Experts of a small language model.
Size: 13 layers, width 512, 114M parameters.
Training: 614M tokens, 6672 steps.
Below are experts of layer 7 (counted from 0) of a mixture-of-experts language model. Rows are named router (the router's row for the expert), gate (a neuron's input weights, with its number), up (a neuron's input weights, with its number) and show model dimensions 256-383. Each number is 50 + 12 x the weight over its row's rms, rounded and kept within 0 to 99.
Before each expert's rows: a language model's description of what the expert responds to. This comes from a sample of Wikipedia text that the model never trained on.

# expert 10
It responds to: Nationality, institution and role words inside names and titles, such as American, National, John, member, and national in "Japan national team".
router:55 45 49 31 56 31 46 56 19 54 49 38 44 42 38 31 61 51 56 55 61 36 71 51 44 70 36 57 48 38 66 51 48 41 52 46 54 62 62 27 23 45 53 40 53 59 57 52 56 69 36 49 31 45 54 64 82 64 45 33 63 18 46 46 52 69 47 36 62 62 46 61 40 58 73 43 43 46 52 40 46 61 43 62 53 60 46 50 53 61 38 62 28 61 48 44 57 50 42 37 50 49 63 52 57 47 42 75 36 60 46 47 62 72 47 64 37 52 61 39 42 45 34 33 41 38 53 33
gate0:49 59 49 43 59 36 59 62 50 65 71 32 43 30 38 55 32 58 37 39 36 39 74 48 53 42 60 62 37 57 48 29 45 35 71 41 52 60 54 49 51 59 54 56 52 58 44 43 57 45 35 40 57 39 34 60 44 60 61 62 57 57 52 38 59 57 57 71 40 68 21 52 45 50 40 39 33 47 29 33 54 48 59 51 58 44 68 68 66 45 41 54 52 33 45 57 55 61 44 68 61 50 69 56 39 43 66 36 47 53 62 35 44 67 38 48 40 50 51 41 49 36 47 54 48 33 64 57
up0:55 34 49 44 36 23 76 50 33 39 51 62 73 62 54 48 49 59 62 34 23 62 46 57 42 57 50 58 50 60 35 57 48 70 50 65 26 54 57 64 57 59 73 57 65 43 32 41 48 44 41 57 73 42 43 51 68 73 60 30 44 44 49 37 52 45 25 68 53 32 55 37 36 31 58 54 57 47 54 35 54 49 29 44 57 43 55 59 45 71 25 53 44 42 68 43 76 57 56 54 67 36 57 25 56 44 50 61 50 46 44 48 40 51 60 64 44 60 33 65 52 51 37 31 40 33 68 42
gate1:46 53 50 52 40 48 43 47 52 19 59 47 51 59 48 68 37 66 27 53 32 42 65 71 44 56 69 68 48 65 46 61 37 49 71 39 53 39 20 57 47 50 54 51 32 38 52 50 27 30 70 47 50 48 50 30 57 35 51 41 58 32 57 64 77 30 36 54 58 45 43 71 54 52 51 48 28 37 34 55 65 42 40 53 51 69 51 39 63 53 58 75 50 51 44 28 54 66 51 63 44 59 57 53 35 56 31 50 38 40 36 27 57 40 37 53 41 63 38 53 60 56 47 73 41 66 42 55
up1:68 54 70 40 21 54 35 26 94 44 68 45 46 37 61 46 53 74 44 42 44 36 42 59 36 67 51 48 46 73 71 60 30 63 59 41 47 35 42 45 59 65 51 59 57 42 62 49 54 48 32 53 57 54 63 48 56 53 38 50 28 43 53 52 55 44 65 52 43 49 53 58 57 21 41 39 56 35 42 56 57 39 31 62 71 50 45 61 48 54 32 66 65 45 42 56 59 58 53 55 41 57 64 54 47 54 37 64 43 31 45 68 54 47 43 60 45 42 43 51 41 51 54 36 65 55 52 41
gate2:54 55 60 53 63 57 44 47 60 49 37 54 62 55 53 48 38 38 55 50 37 56 61 52 46 59 38 35 69 31 60 65 60 38 72 52 61 59 26 54 21 46 31 57 42 44 68 33 52 79 57 54 51 43 45 41 40 43 51 41 45 38 39 58 67 31 41 52 32 51 48 76 54 35 56 44 47 51 58 56 57 52 37 52 50 51 42 42 48 67 41 52 40 46 38 51 48 49 25 59 64 49 34 73 56 62 57 38 48 53 32 52 55 66 55 60 55 33 61 35 57 50 49 65 39 72 35 50
up2:47 54 45 35 39 59 32 62 35 19 59 42 47 47 33 45 65 63 46 63 45 63 59 34 60 51 65 38 49 83 45 41 43 41 60 49 92 47 57 51 50 34 59 61 71 30 41 26 41 41 56 75 49 33 59 46 53 55 50 54 55 41 42 60 52 50 58 41 83 55 13 50 60 57 40 45 53 74 63 48 51 37 55 47 36 49 65 37 35 68 57 55 69 44 68 45 46 42 67 58 43 47 71 49 47 50 42 47 47 42 54 53 52 48 57 76 63 25 41 33 42 58 30 31 34 49 61 35
gate3:45 54 45 52 70 62 67 74 78 59 40 64 39 48 39 41 49 56 34 71 61 46 45 25 42 67 40 57 57 49 47 50 33 53 62 52 58 26 55 43 42 49 38 56 50 57 53 47 59 36 64 48 47 83 53 48 66 54 34 45 59 70 52 47 71 70 67 54 48 47 54 41 45 38 48 37 50 33 58 44 39 48 32 45 48 37 43 47 65 64 39 78 38 56 56 61 50 51 37 54 46 47 47 61 45 73 39 39 35 49 59 54 47 51 65 57 34 52 90 73 53 48 64 41 55 67 35 58
up3:68 32 57 28 49 34 49 44 48 35 48 45 51 51 70 63 48 43 43 55 65 52 49 25 51 57 38 32 29 45 48 52 51 34 68 53 43 51 76 39 40 43 42 63 57 54 32 28 50 55 47 47 48 56 43 41 70 35 70 46 64 46 46 65 42 54 45 58 47 63 35 42 64 50 47 58 58 68 48 48 65 46 60 54 66 43 56 61 28 53 23 53 37 56 66 36 51 46 50 31 42 59 55 55 42 52 57 42 51 61 60 39 48 57 34 46 77 60 70 37 31 57 33 42 50 49 62 34
gate4:66 49 64 21 40 44 60 50 50 54 64 59 64 50 50 48 51 46 33 51 62 57 62 51 56 57 64 59 49 53 74 31 34 35 57 55 56 42 56 48 53 43 38 33 57 43 45 46 51 49 67 56 64 41 56 34 72 34 67 46 70 64 40 63 58 57 31 32 38 77 63 51 49 48 72 63 41 25 67 45 39 26 53 40 35 45 70 68 84 47 49 51 45 52 57 57 44 58 37 62 37 55 57 34 46 46 73 44 45 41 48 53 49 47 31 66 49 57 48 54 52 55 60 46 42 35 50 41
up4:57 40 43 44 47 47 48 35 27 49 61 61 63 45 46 42 50 61 56 43 50 36 50 56 72 43 47 45 56 65 68 35 27 49 40 52 60 31 54 33 54 61 62 46 54 45 78 41 44 58 55 33 56 61 47 53 43 38 56 51 49 57 59 59 56 36 39 61 30 60 60 51 72 59 63 58 62 36 37 35 54 35 52 65 46 57 44 60 49 57 41 60 59 55 45 62 41 21 48 46 45 43 75 44 45 68 67 43 45 39 58 50 57 63 44 68 30 54 53 61 50 61 81 54 49 55 46 32
gate5:35 56 45 48 42 38 53 54 50 50 39 60 69 58 07 39 49 61 47 30 52 45 51 63 42 32 39 46 23 52 54 52 37 41 61 54 58 35 48 39 40 58 50 61 40 74 65 32 62 63 43 60 51 50 50 49 51 52 34 57 45 68 41 70 64 35 31 66 43 59 35 49 55 44 31 66 47 56 55 55 32 72 48 40 49 35 13 63 48 51 41 49 43 60 49 40 48 52 68 53 34 46 31 35 37 46 69 36 31 35 48 53 44 64 58 62 55 57 51 64 34 57 55 55 58 53 49 34
up5:36 49 22 40 48 49 73 49 48 48 56 73 55 43 54 45 53 63 42 68 57 56 63 42 49 50 52 45 30 60 35 41 47 35 45 49 62 58 46 77 43 61 36 37 35 45 54 41 45 63 48 63 53 44 61 60 63 23 43 63 35 54 62 26 67 65 37 58 53 63 44 31 63 60 51 59 60 47 37 40 50 60 45 45 37 57 44 57 58 76 48 68 51 59 59 48 49 51 67 43 68 52 60 56 47 42 56 60 68 19 45 31 34 56 39 40 61 47 40 61 45 54 33 33 25 49 61 58
gate6:52 61 61 45 42 31 55 40 50 60 72 59 37 62 31 39 69 66 64 27 56 59 56 58 51 58 65 26 71 69 65 32 44 38 63 51 49 48 48 57 46 63 48 39 43 51 85 61 52 45 35 66 65 37 41 53 53 41 52 43 56 40 49 53 48 39 44 37 42 39 62 37 50 43 39 77 76 47 46 39 63 57 27 37 39 41 49 60 40 54 50 48 42 21 47 45 57 22 56 55 50 46 45 51 49 57 49 31 52 58 35 57 44 45 29 56 60 63 32 49 29 64 55 54 45 70 69 61
up6:51 45 55 47 51 50 31 41 39 57 48 55 57 49 62 56 39 44 71 61 66 47 56 58 41 53 30 54 52 52 54 61 64 26 52 44 60 58 53 59 70 53 60 57 61 45 38 29 43 58 51 44 76 45 56 44 32 60 52 24 44 52 53 60 42 50 67 67 46 56 40 47 40 42 48 53 60 52 46 37 71 48 44 47 53 61 45 46 57 61 55 61 67 81 40 53 52 37 49 35 74 38 63 62 59 39 56 44 47 50 53 59 64 57 70 68 41 37 72 49 35 32 36 41 29 35 48 84
gate7:25 43 48 45 67 43 47 55 38 51 62 47 61 46 52 38 38 39 57 66 59 37 64 32 59 55 68 54 42 56 68 53 59 56 61 44 59 42 66 41 19 63 43 73 35 46 53 56 58 54 28 48 51 45 58 45 61 65 63 69 42 41 58 58 38 50 61 65 76 63 45 56 61 35 31 27 45 52 64 50 47 50 45 71 62 40 54 56 61 83 39 58 42 66 63 63 65 18 53 66 54 31 44 54 49 44 45 51 58 59 25 59 72 52 34 83 64 78 56 41 57 52 42 37 53 64 54 54
up7:52 48 40 63 51 54 45 36 56 51 41 72 42 51 63 52 31 08 41 48 38 41 37 61 38 59 61 64 50 51 49 61 68 43 66 56 44 53 44 21 34 65 57 56 70 40 58 49 60 35 43 64 55 55 57 53 36 49 46 49 48 46 83 21 56 41 37 30 55 45 33 56 43 36 62 50 55 65 55 59 55 39 48 41 52 41 45 49 46 62 57 58 42 35 52 32 41 41 33 58 45 66 48 58 49 46 34 59 50 49 67 57 44 26 39 38 65 45 50 46 34 42 40 53 65 43 40 39

# expert 3
It responds to: First pieces of capitalized names, titles and terms, often after the or a list label, e.g. Al-, Me(diterranean), King, President, Department.
router:67 47 52 41 57 28 44 45 44 54 44 35 53 45 43 41 63 27 38 52 46 49 55 53 51 51 48 63 42 39 52 35 47 54 49 46 58 57 64 23 27 27 54 51 51 52 55 43 39 71 46 51 26 34 60 74 56 69 41 40 57 25 50 36 60 70 42 41 66 47 61 73 43 63 85 44 53 28 29 43 40 42 40 61 53 44 50 54 48 52 65 59 40 61 59 48 50 42 52 51 31 49 83 55 57 50 36 68 49 40 55 38 63 69 42 63 30 47 71 25 58 64 32 15 47 29 60 44
gate0:58 47 57 47 77 59 53 27 68 59 57 33 51 41 39 51 29 61 25 74 63 86 56 44 32 36 48 42 63 61 62 30 38 37 47 54 43 66 52 46 56 44 42 55 27 35 60 48 67 59 58 59 60 37 42 54 56 42 51 75 68 41 64 59 45 40 63 67 60 61 51 35 34 70 52 53 36 46 58 54 48 68 56 55 44 72 46 53 38 29 46 57 59 40 44 42 46 59 53 51 57 31 54 63 43 34 62 55 40 60 68 35 63 63 53 66 54 57 70 64 68 57 49 50 53 51 62 70
up0:53 48 59 50 89 56 57 42 56 45 57 66 37 68 55 65 33 43 68 54 61 63 49 70 65 33 47 48 34 53 49 50 57 61 51 65 43 35 67 56 63 40 70 44 68 27 41 63 49 49 36 65 58 52 53 59 55 73 44 53 60 47 54 76 39 49 44 63 68 57 38 27 43 33 46 64 50 71 41 74 76 50 32 28 64 61 69 48 57 54 47 59 43 75 61 64 64 55 57 48 44 62 78 43 38 68 50 23 74 48 62 64 50 59 31 72 50 65 50 65 60 56 36 40 54 78 39 54
gate1:61 42 46 36 33 61 50 67 45 45 46 39 65 36 48 62 50 27 44 59 52 60 76 41 29 57 54 39 48 61 63 33 47 47 53 31 31 43 49 56 27 67 25 51 35 73 38 48 31 36 63 53 26 67 72 74 74 47 62 47 40 65 40 46 35 49 56 63 67 64 39 39 41 44 48 42 47 38 59 44 39 57 46 32 42 63 67 66 55 48 32 60 64 46 70 49 53 57 66 74 64 48 47 48 50 74 42 48 61 37 50 63 35 49 47 45 68 70 61 33 42 46 40 50 57 58 53 24
up1:23 64 46 23 47 36 67 64 49 39 32 47 44 34 43 51 42 33 26 43 66 50 80 32 29 64 49 57 71 15 54 73 46 67 59 59 45 39 53 45 53 51 62 57 52 68 61 36 66 46 79 55 63 43 50 48 63 39 52 46 47 61 49 41 37 49 45 51 34 37 45 52 43 33 51 57 58 36 40 50 44 46 41 65 41 48 41 56 64 19 56 65 49 35 46 37 53 40 51 78 61 56 41 59 61 45 36 53 62 66 69 73 36 59 35 35 49 59 57 48 47 19 43 38 52 48 45 57
gate2:48 72 75 46 52 39 60 58 57 41 79 48 51 44 51 42 62 49 47 40 40 60 34 41 59 48 67 43 68 55 56 55 40 51 41 46 59 51 50 50 52 40 53 58 78 48 31 66 32 44 29 62 49 61 51 51 36 57 54 43 26 61 47 58 52 68 42 64 63 47 32 36 57 50 55 48 44 59 48 26 27 58 51 73 53 47 45 89 57 54 29 42 40 50 45 42 59 41 59 50 51 56 59 53 50 49 44 37 44 32 73 41 38 37 69 63 53 57 52 57 35 42 46 42 47 43 59 67
up2:57 52 51 57 57 41 47 47 41 69 62 49 64 62 53 54 38 41 50 36 60 44 47 69 46 46 56 51 60 55 57 53 48 40 65 18 44 81 41 62 31 78 46 39 49 62 43 58 48 42 55 52 54 46 54 57 48 44 66 37 55 50 45 32 62 55 48 12 49 62 66 53 46 58 51 51 48 53 38 51 55 52 46 48 53 36 57 57 43 52 64 68 81 50 35 52 41 52 67 44 53 58 50 48 42 28 32 64 50 21 46 47 39 37 28 78 28 57 72 41 56 46 56 47 31 40 52 58
gate3:38 40 44 46 51 40 38 59 48 52 46 62 57 36 47 42 50 38 55 32 54 46 46 32 75 52 42 44 59 53 40 34 49 35 67 39 39 51 57 50 25 35 34 56 44 45 71 67 21 52 55 64 55 62 70 75 67 56 43 53 56 51 55 59 57 48 42 48 31 45 37 40 69 49 51 43 71 13 36 51 47 33 50 42 35 61 30 44 48 65 53 59 38 52 60 66 69 68 58 58 49 31 49 59 45 65 53 49 43 52 47 71 48 51 38 62 63 55 35 58 28 51 52 37 31 58 52 62
up3:49 38 60 32 36 45 53 29 26 43 41 42 68 61 55 43 61 32 86 52 48 35 54 56 54 53 55 62 36 51 50 56 54 70 64 57 53 47 52 55 69 51 55 18 50 46 62 50 85 43 48 32 69 36 48 40 47 45 31 45 50 54 56 40 56 49 56 70 69 65 50 73 76 27 54 65 37 50 55 22 56 67 61 62 61 46 39 59 56 44 67 51 53 56 32 47 56 55 39 31 42 49 36 48 52 32 35 61 61 52 56 58 58 39 55 64 40 40 67 58 52 74 60 38 46 33 35 41
gate4:47 35 55 65 75 51 41 50 42 44 59 51 51 35 31 41 53 62 41 32 46 48 35 31 51 46 60 56 47 68 47 58 64 28 58 34 54 59 72 35 43 33 49 50 66 71 57 85 44 45 47 46 32 43 37 44 71 58 64 54 61 48 64 70 61 38 51 71 41 66 56 70 46 52 43 62 60 28 69 42 55 44 58 54 44 73 64 43 23 45 59 62 37 44 47 51 45 62 32 41 36 49 73 24 24 50 47 60 54 58 36 59 47 51 54 72 47 34 63 43 36 43 42 38 50 37 64 41
up4:48 37 48 54 50 53 24 54 35 47 47 74 55 49 51 57 65 47 63 63 70 36 55 52 42 34 69 63 57 47 50 47 59 56 46 52 63 48 81 36 56 51 56 63 33 48 63 38 45 62 51 80 54 76 52 44 45 48 67 61 77 52 55 55 39 41 61 41 52 58 63 40 63 41 27 30 57 34 46 55 56 37 56 55 44 44 42 52 43 37 38 68 44 52 77 51 60 54 50 54 65 58 48 36 54 45 30 58 32 37 36 63 50 51 54 58 59 47 68 35 64 46 44 49 77 32 70 72
gate5:52 66 46 45 47 36 61 66 52 57 50 60 63 42 45 70 22 51 52 46 52 57 60 54 48 52 45 61 46 40 58 47 49 60 51 54 50 63 28 15 51 27 42 41 40 63 53 45 52 64 53 58 57 51 34 37 40 63 32 87 69 42 26 59 52 58 62 51 41 59 49 21 38 59 48 59 37 57 60 51 53 35 40 47 51 59 51 25 25 37 64 56 63 62 38 66 49 60 69 22 61 39 42 55 74 65 52 60 57 44 49 60 49 53 59 69 55 45 58 38 49 65 55 52 38 57 39 58
up5:39 43 31 70 58 46 36 31 24 66 78 40 67 66 71 45 32 47 19 68 51 44 30 59 27 21 36 57 54 48 71 62 44 62 79 41 60 50 62 44 28 53 49 48 40 42 41 79 52 51 55 37 55 66 57 36 39 60 36 45 36 48 82 74 57 52 49 56 62 49 72 44 68 60 66 48 36 40 46 37 52 57 65 28 79 60 53 74 53 68 59 34 41 57 46 45 69 27 58 75 42 65 62 64 17 29 52 48 37 45 43 38 49 47 52 49 54 58 58 51 61 42 62 45 52 44 49 62
gate6:42 38 50 74 48 48 51 31 54 36 65 31 64 48 59 42 53 62 61 38 62 41 48 56 40 38 59 46 33 44 48 47 66 38 29 43 41 55 39 40 62 36 59 50 49 51 56 62 15 49 53 53 17 42 57 67 62 53 37 67 60 56 51 35 43 43 63 59 39 43 41 63 68 38 55 53 38 41 38 44 63 66 52 68 55 49 73 63 44 33 50 46 58 21 46 37 51 48 59 35 49 51 32 40 42 47 42 57 37 33 63 65 52 46 41 47 54 66 51 47 58 35 36 39 50 43 63 46
up6:61 39 47 72 69 53 68 24 40 44 56 62 47 65 41 31 48 48 60 65 36 58 31 62 44 43 34 54 68 52 67 53 44 44 67 57 45 32 52 57 55 51 72 34 53 72 40 79 40 30 57 47 55 58 69 59 57 49 46 42 50 49 71 71 54 35 60 43 37 47 42 48 59 45 63 43 37 47 67 47 59 29 56 66 56 36 37 55 62 29 60 69 32 51 49 45 37 66 51 45 79 47 37 37 29 48 75 28 49 46 60 27 59 65 24 39 54 45 59 35 61 46 72 43 37 58 22 60
gate7:46 37 55 32 62 27 53 36 38 55 59 47 53 27 29 58 26 67 48 41 53 56 57 58 41 50 42 50 57 53 58 60 62 61 46 54 39 45 60 45 60 42 72 58 48 85 55 42 44 43 51 57 33 52 43 69 30 30 57 57 41 33 54 57 46 68 45 48 45 62 21 64 59 54 66 54 36 45 59 41 53 61 47 49 54 56 67 64 50 61 57 75 58 45 52 57 67 35 51 52 27 50 40 75 54 45 37 42 60 55 71 27 46 50 63 37 25 70 60 47 55 53 50 35 63 49 73 54
up7:53 57 39 52 42 47 33 40 39 48 52 61 51 57 63 68 58 51 61 59 42 56 56 58 44 47 50 42 64 43 53 51 58 59 59 47 48 52 52 36 61 67 63 42 48 41 45 60 59 47 53 38 53 45 71 39 27 68 58 62 53 50 60 57 53 31 53 43 41 59 49 45 59 55 50 41 61 19 39 51 55 66 47 55 71 34 39 37 41 46 52 08 28 38 47 50 35 49 43 55 63 61 47 54 53 47 47 60 58 64 63 62 44 55 60 49 46 47 48 41 49 53 57 45 51 49 29 53

# expert 14
It responds to: Capitalized words inside names of institutions, parties, places and people, such as University, Democratic, Conservative, Ontario, Battalion; also the piece "ul".
router:71 53 49 40 58 37 33 77 41 67 48 34 55 46 47 41 58 56 52 65 58 35 62 53 52 64 39 68 54 57 51 23 49 49 41 47 40 53 56 49 25 38 44 49 54 40 70 31 34 60 36 47 32 37 55 61 61 50 47 41 51 29 46 45 35 39 58 37 83 43 58 73 42 44 66 50 54 42 51 48 54 72 44 48 52 53 42 44 53 46 59 58 26 60 62 30 55 40 55 51 36 55 54 34 54 48 56 64 46 54 50 43 54 53 62 54 41 46 48 44 37 49 48 28 32 30 50 25
gate0:32 37 46 67 61 62 54 73 52 74 59 47 52 57 63 45 52 60 35 34 63 43 52 45 47 47 49 49 55 42 64 43 47 27 54 51 50 61 49 64 32 56 60 44 50 57 44 33 62 58 49 37 43 45 53 45 60 49 37 59 51 37 38 46 51 43 51 43 34 40 41 52 44 46 74 58 50 61 66 39 41 74 69 56 71 45 33 54 47 43 21 46 32 75 60 44 25 48 47 43 57 45 56 39 28 70 51 59 52 50 51 33 36 15 42 64 44 54 56 44 21 53 46 60 46 35 45 42
up0:43 73 52 65 56 52 60 35 27 66 58 46 44 41 43 52 43 41 67 47 29 48 39 31 29 41 53 65 57 25 58 31 54 55 46 60 50 64 59 60 56 52 36 56 46 32 60 70 35 48 42 70 52 60 50 38 54 62 41 65 58 69 39 48 57 50 46 76 51 90 51 63 55 37 51 37 60 35 47 51 42 48 58 36 47 62 68 53 34 59 55 57 55 34 59 65 52 37 56 40 46 51 46 41 43 29 51 80 42 52 54 52 57 53 22 59 64 41 73 39 41 37 52 43 26 43 67 57
gate1:68 42 64 36 46 44 52 50 20 61 57 42 58 40 48 62 80 60 54 58 55 58 61 72 74 23 18 63 70 43 63 49 44 37 77 64 47 65 39 54 51 59 39 52 42 48 81 44 65 31 60 57 46 48 58 33 40 35 52 58 61 65 44 48 59 49 36 49 43 62 29 43 60 53 58 51 41 34 45 66 41 51 43 62 66 38 53 52 52 60 49 36 50 61 35 66 56 15 56 35 46 71 46 66 66 62 57 26 50 49 29 65 61 46 43 54 46 57 57 62 56 48 42 58 67 28 46 59
up1:56 45 37 39 66 40 73 49 53 51 45 51 50 60 63 58 37 32 46 88 52 67 62 57 55 56 46 52 56 35 62 38 51 54 40 42 49 43 36 58 48 52 61 38 40 48 56 53 70 47 45 73 70 50 35 55 36 59 49 47 65 44 69 60 58 52 57 55 38 36 42 46 47 63 44 38 53 57 40 56 45 73 47 72 40 56 64 50 53 53 59 49 37 51 29 48 65 56 42 47 59 64 71 62 42 47 84 45 45 52 58 59 72 69 47 50 49 54 51 56 33 48 53 48 52 51 62 68
gate2:57 51 52 48 51 63 47 55 61 42 44 64 42 41 62 44 46 57 67 42 54 61 44 54 54 39 61 40 52 63 64 51 47 53 46 44 39 45 51 19 50 31 47 50 45 54 64 15 35 68 47 75 52 49 56 41 47 53 64 39 30 53 54 27 32 48 43 50 59 37 39 44 61 44 52 69 48 44 36 49 48 55 23 60 59 53 47 52 44 63 62 50 39 48 49 76 38 53 51 54 61 38 46 45 32 71 78 49 57 53 45 59 61 52 54 73 42 42 49 56 62 53 61 67 27 34 54 26
up2:35 62 57 63 54 42 51 48 45 44 56 43 42 47 52 55 44 58 58 64 41 25 56 57 36 55 38 61 43 56 44 51 45 38 32 40 64 57 62 58 53 62 48 36 51 58 50 34 49 63 54 39 47 57 74 57 54 58 24 57 58 69 61 60 45 50 41 48 40 52 36 30 43 44 50 48 65 44 41 70 65 48 21 45 51 35 32 42 40 58 51 46 47 38 50 49 59 55 52 43 44 52 65 53 47 29 40 50 46 40 54 40 68 51 51 50 49 58 30 59 45 42 32 57 34 41 35 46
gate3:59 35 30 41 38 64 42 48 66 53 55 61 49 50 42 47 57 33 43 61 33 31 44 45 71 80 38 56 40 57 49 60 37 50 49 54 60 45 50 50 62 57 42 45 61 53 42 42 66 53 46 57 63 51 63 49 45 46 37 44 47 31 32 51 50 26 47 83 37 49 46 50 60 48 57 70 42 46 28 28 43 39 84 49 44 57 47 56 48 50 42 50 46 51 66 76 75 47 41 38 50 44 54 42 46 44 79 45 45 25 46 53 45 45 35 39 72 54 41 40 50 47 61 43 64 53 41 44
up3:30 82 39 47 52 46 51 40 40 31 41 65 48 59 43 48 58 39 38 38 58 71 37 50 68 50 65 53 65 33 43 40 57 30 49 45 52 63 55 24 45 28 52 28 63 36 40 39 43 28 31 68 51 57 36 45 34 55 68 33 68 59 46 66 42 44 59 43 36 45 53 36 74 35 35 63 53 47 52 67 44 42 30 53 47 59 44 48 57 31 36 46 31 61 59 66 64 53 49 56 51 49 51 64 56 25 50 40 45 50 68 60 57 40 44 68 50 57 64 57 62 26 63 48 27 37 70 53
gate4:45 54 55 56 68 69 44 65 38 43 47 53 30 46 64 51 45 63 43 33 51 34 52 82 74 51 42 63 56 55 53 51 40 50 37 43 40 51 42 50 64 33 40 76 45 55 23 59 52 63 41 38 54 39 55 52 52 45 54 49 58 43 36 39 46 14 50 53 40 48 36 36 61 43 44 34 45 58 34 47 43 63 47 57 46 54 64 48 39 70 58 51 33 50 52 35 44 57 45 60 43 36 42 38 58 67 25 55 44 08 52 23 53 41 60 54 49 70 54 60 46 40 42 51 48 52 49 69
up4:47 54 49 58 56 42 69 78 60 43 53 58 56 56 45 59 30 52 37 51 35 43 58 39 73 33 56 57 47 30 23 49 49 55 68 31 58 82 59 52 39 50 45 60 71 63 26 37 59 54 41 62 36 28 60 58 63 45 42 39 58 66 59 52 42 55 64 57 52 47 72 49 58 43 50 39 42 64 65 74 55 35 51 49 48 54 42 35 55 64 38 60 66 92 55 52 46 72 38 67 47 48 38 60 45 52 55 39 39 57 58 46 38 61 59 33 35 42 54 52 55 60 47 47 30 51 52 61
gate5:59 65 51 46 47 59 41 30 78 55 59 50 29 54 36 54 34 57 42 69 49 64 39 56 49 44 50 32 53 42 52 55 59 51 64 35 52 44 31 52 45 58 50 47 27 59 45 68 60 49 47 84 38 57 36 53 41 61 62 46 51 56 41 45 54 57 62 48 75 43 51 63 53 58 34 53 59 36 74 54 55 28 40 59 70 57 33 43 44 61 40 43 54 47 39 43 31 38 50 47 61 54 45 46 45 27 42 52 61 44 56 35 51 62 51 40 62 37 54 41 30 54 58 64 57 38 53 55
up5:43 22 33 34 51 56 31 71 50 52 42 49 56 40 57 76 40 64 37 57 30 39 59 57 34 48 44 45 36 71 51 68 50 35 70 62 56 50 55 63 57 75 34 52 43 72 80 40 53 58 51 43 72 64 49 36 65 47 59 58 33 36 51 41 39 45 59 32 58 65 59 39 52 53 62 34 54 42 62 51 43 39 57 59 62 46 47 31 54 54 36 43 70 58 31 41 43 47 57 29 24 57 70 57 30 57 46 42 34 40 75 61 29 52 41 70 48 56 53 47 43 32 50 71 37 22 39 44
gate6:52 45 46 45 51 53 56 42 27 67 56 46 64 54 37 41 59 56 52 58 65 47 28 58 53 56 50 51 36 47 44 59 52 55 77 52 64 60 56 39 38 48 38 53 24 67 66 51 73 43 60 71 58 63 30 44 40 29 53 63 25 67 42 41 58 33 47 50 39 76 45 37 55 40 57 65 43 69 52 75 55 52 46 38 72 50 42 49 50 70 47 62 44 52 46 75 53 61 55 45 56 52 46 43 50 48 62 61 60 51 49 45 34 55 38 29 36 65 55 50 33 59 41 50 43 44 41 42
up6:35 63 42 52 27 37 72 55 54 62 59 60 50 58 33 68 52 72 65 48 51 59 54 43 66 43 55 55 41 63 66 74 69 71 30 66 56 45 37 41 68 36 58 33 71 50 44 31 48 63 45 54 68 38 64 43 70 47 42 56 61 47 51 44 56 51 43 30 46 58 47 54 39 43 35 41 54 47 36 70 55 25 36 43 40 34 47 49 49 72 57 49 54 56 42 29 34 49 61 44 29 60 41 72 49 40 32 73 64 49 49 92 65 31 50 44 49 31 37 63 54 73 50 44 31 32 57 52
gate7:45 28 23 39 57 26 61 46 62 53 57 45 47 52 52 47 56 67 54 44 55 63 37 48 44 43 60 59 31 39 46 76 43 65 41 37 68 52 51 48 53 73 46 55 30 53 11 63 66 54 17 50 54 47 31 56 55 54 68 63 58 60 50 33 45 29 51 43 61 34 30 40 45 53 61 46 50 60 28 58 52 49 49 79 54 60 39 57 49 61 46 51 20 51 45 60 57 66 42 35 59 57 51 30 46 41 31 48 63 56 51 46 65 68 31 56 44 60 51 35 33 71 44 37 37 51 61 58
up7:49 56 55 57 52 69 50 70 47 59 44 54 50 64 51 51 39 49 55 30 63 63 33 44 49 45 47 49 58 34 45 46 51 32 43 53 38 39 43 40 70 45 29 49 46 54 65 56 41 60 42 27 71 53 45 37 77 55 42 59 31 34 63 38 46 57 48 53 49 56 42 51 48 50 33 55 33 42 33 56 41 71 54 65 39 67 31 52 53 55 27 54 46 54 63 54 58 47 65 38 60 56 44 39 62 76 50 67 41 31 47 58 68 60 62 24 34 54 32 60 62 34 33 53 51 78 59 48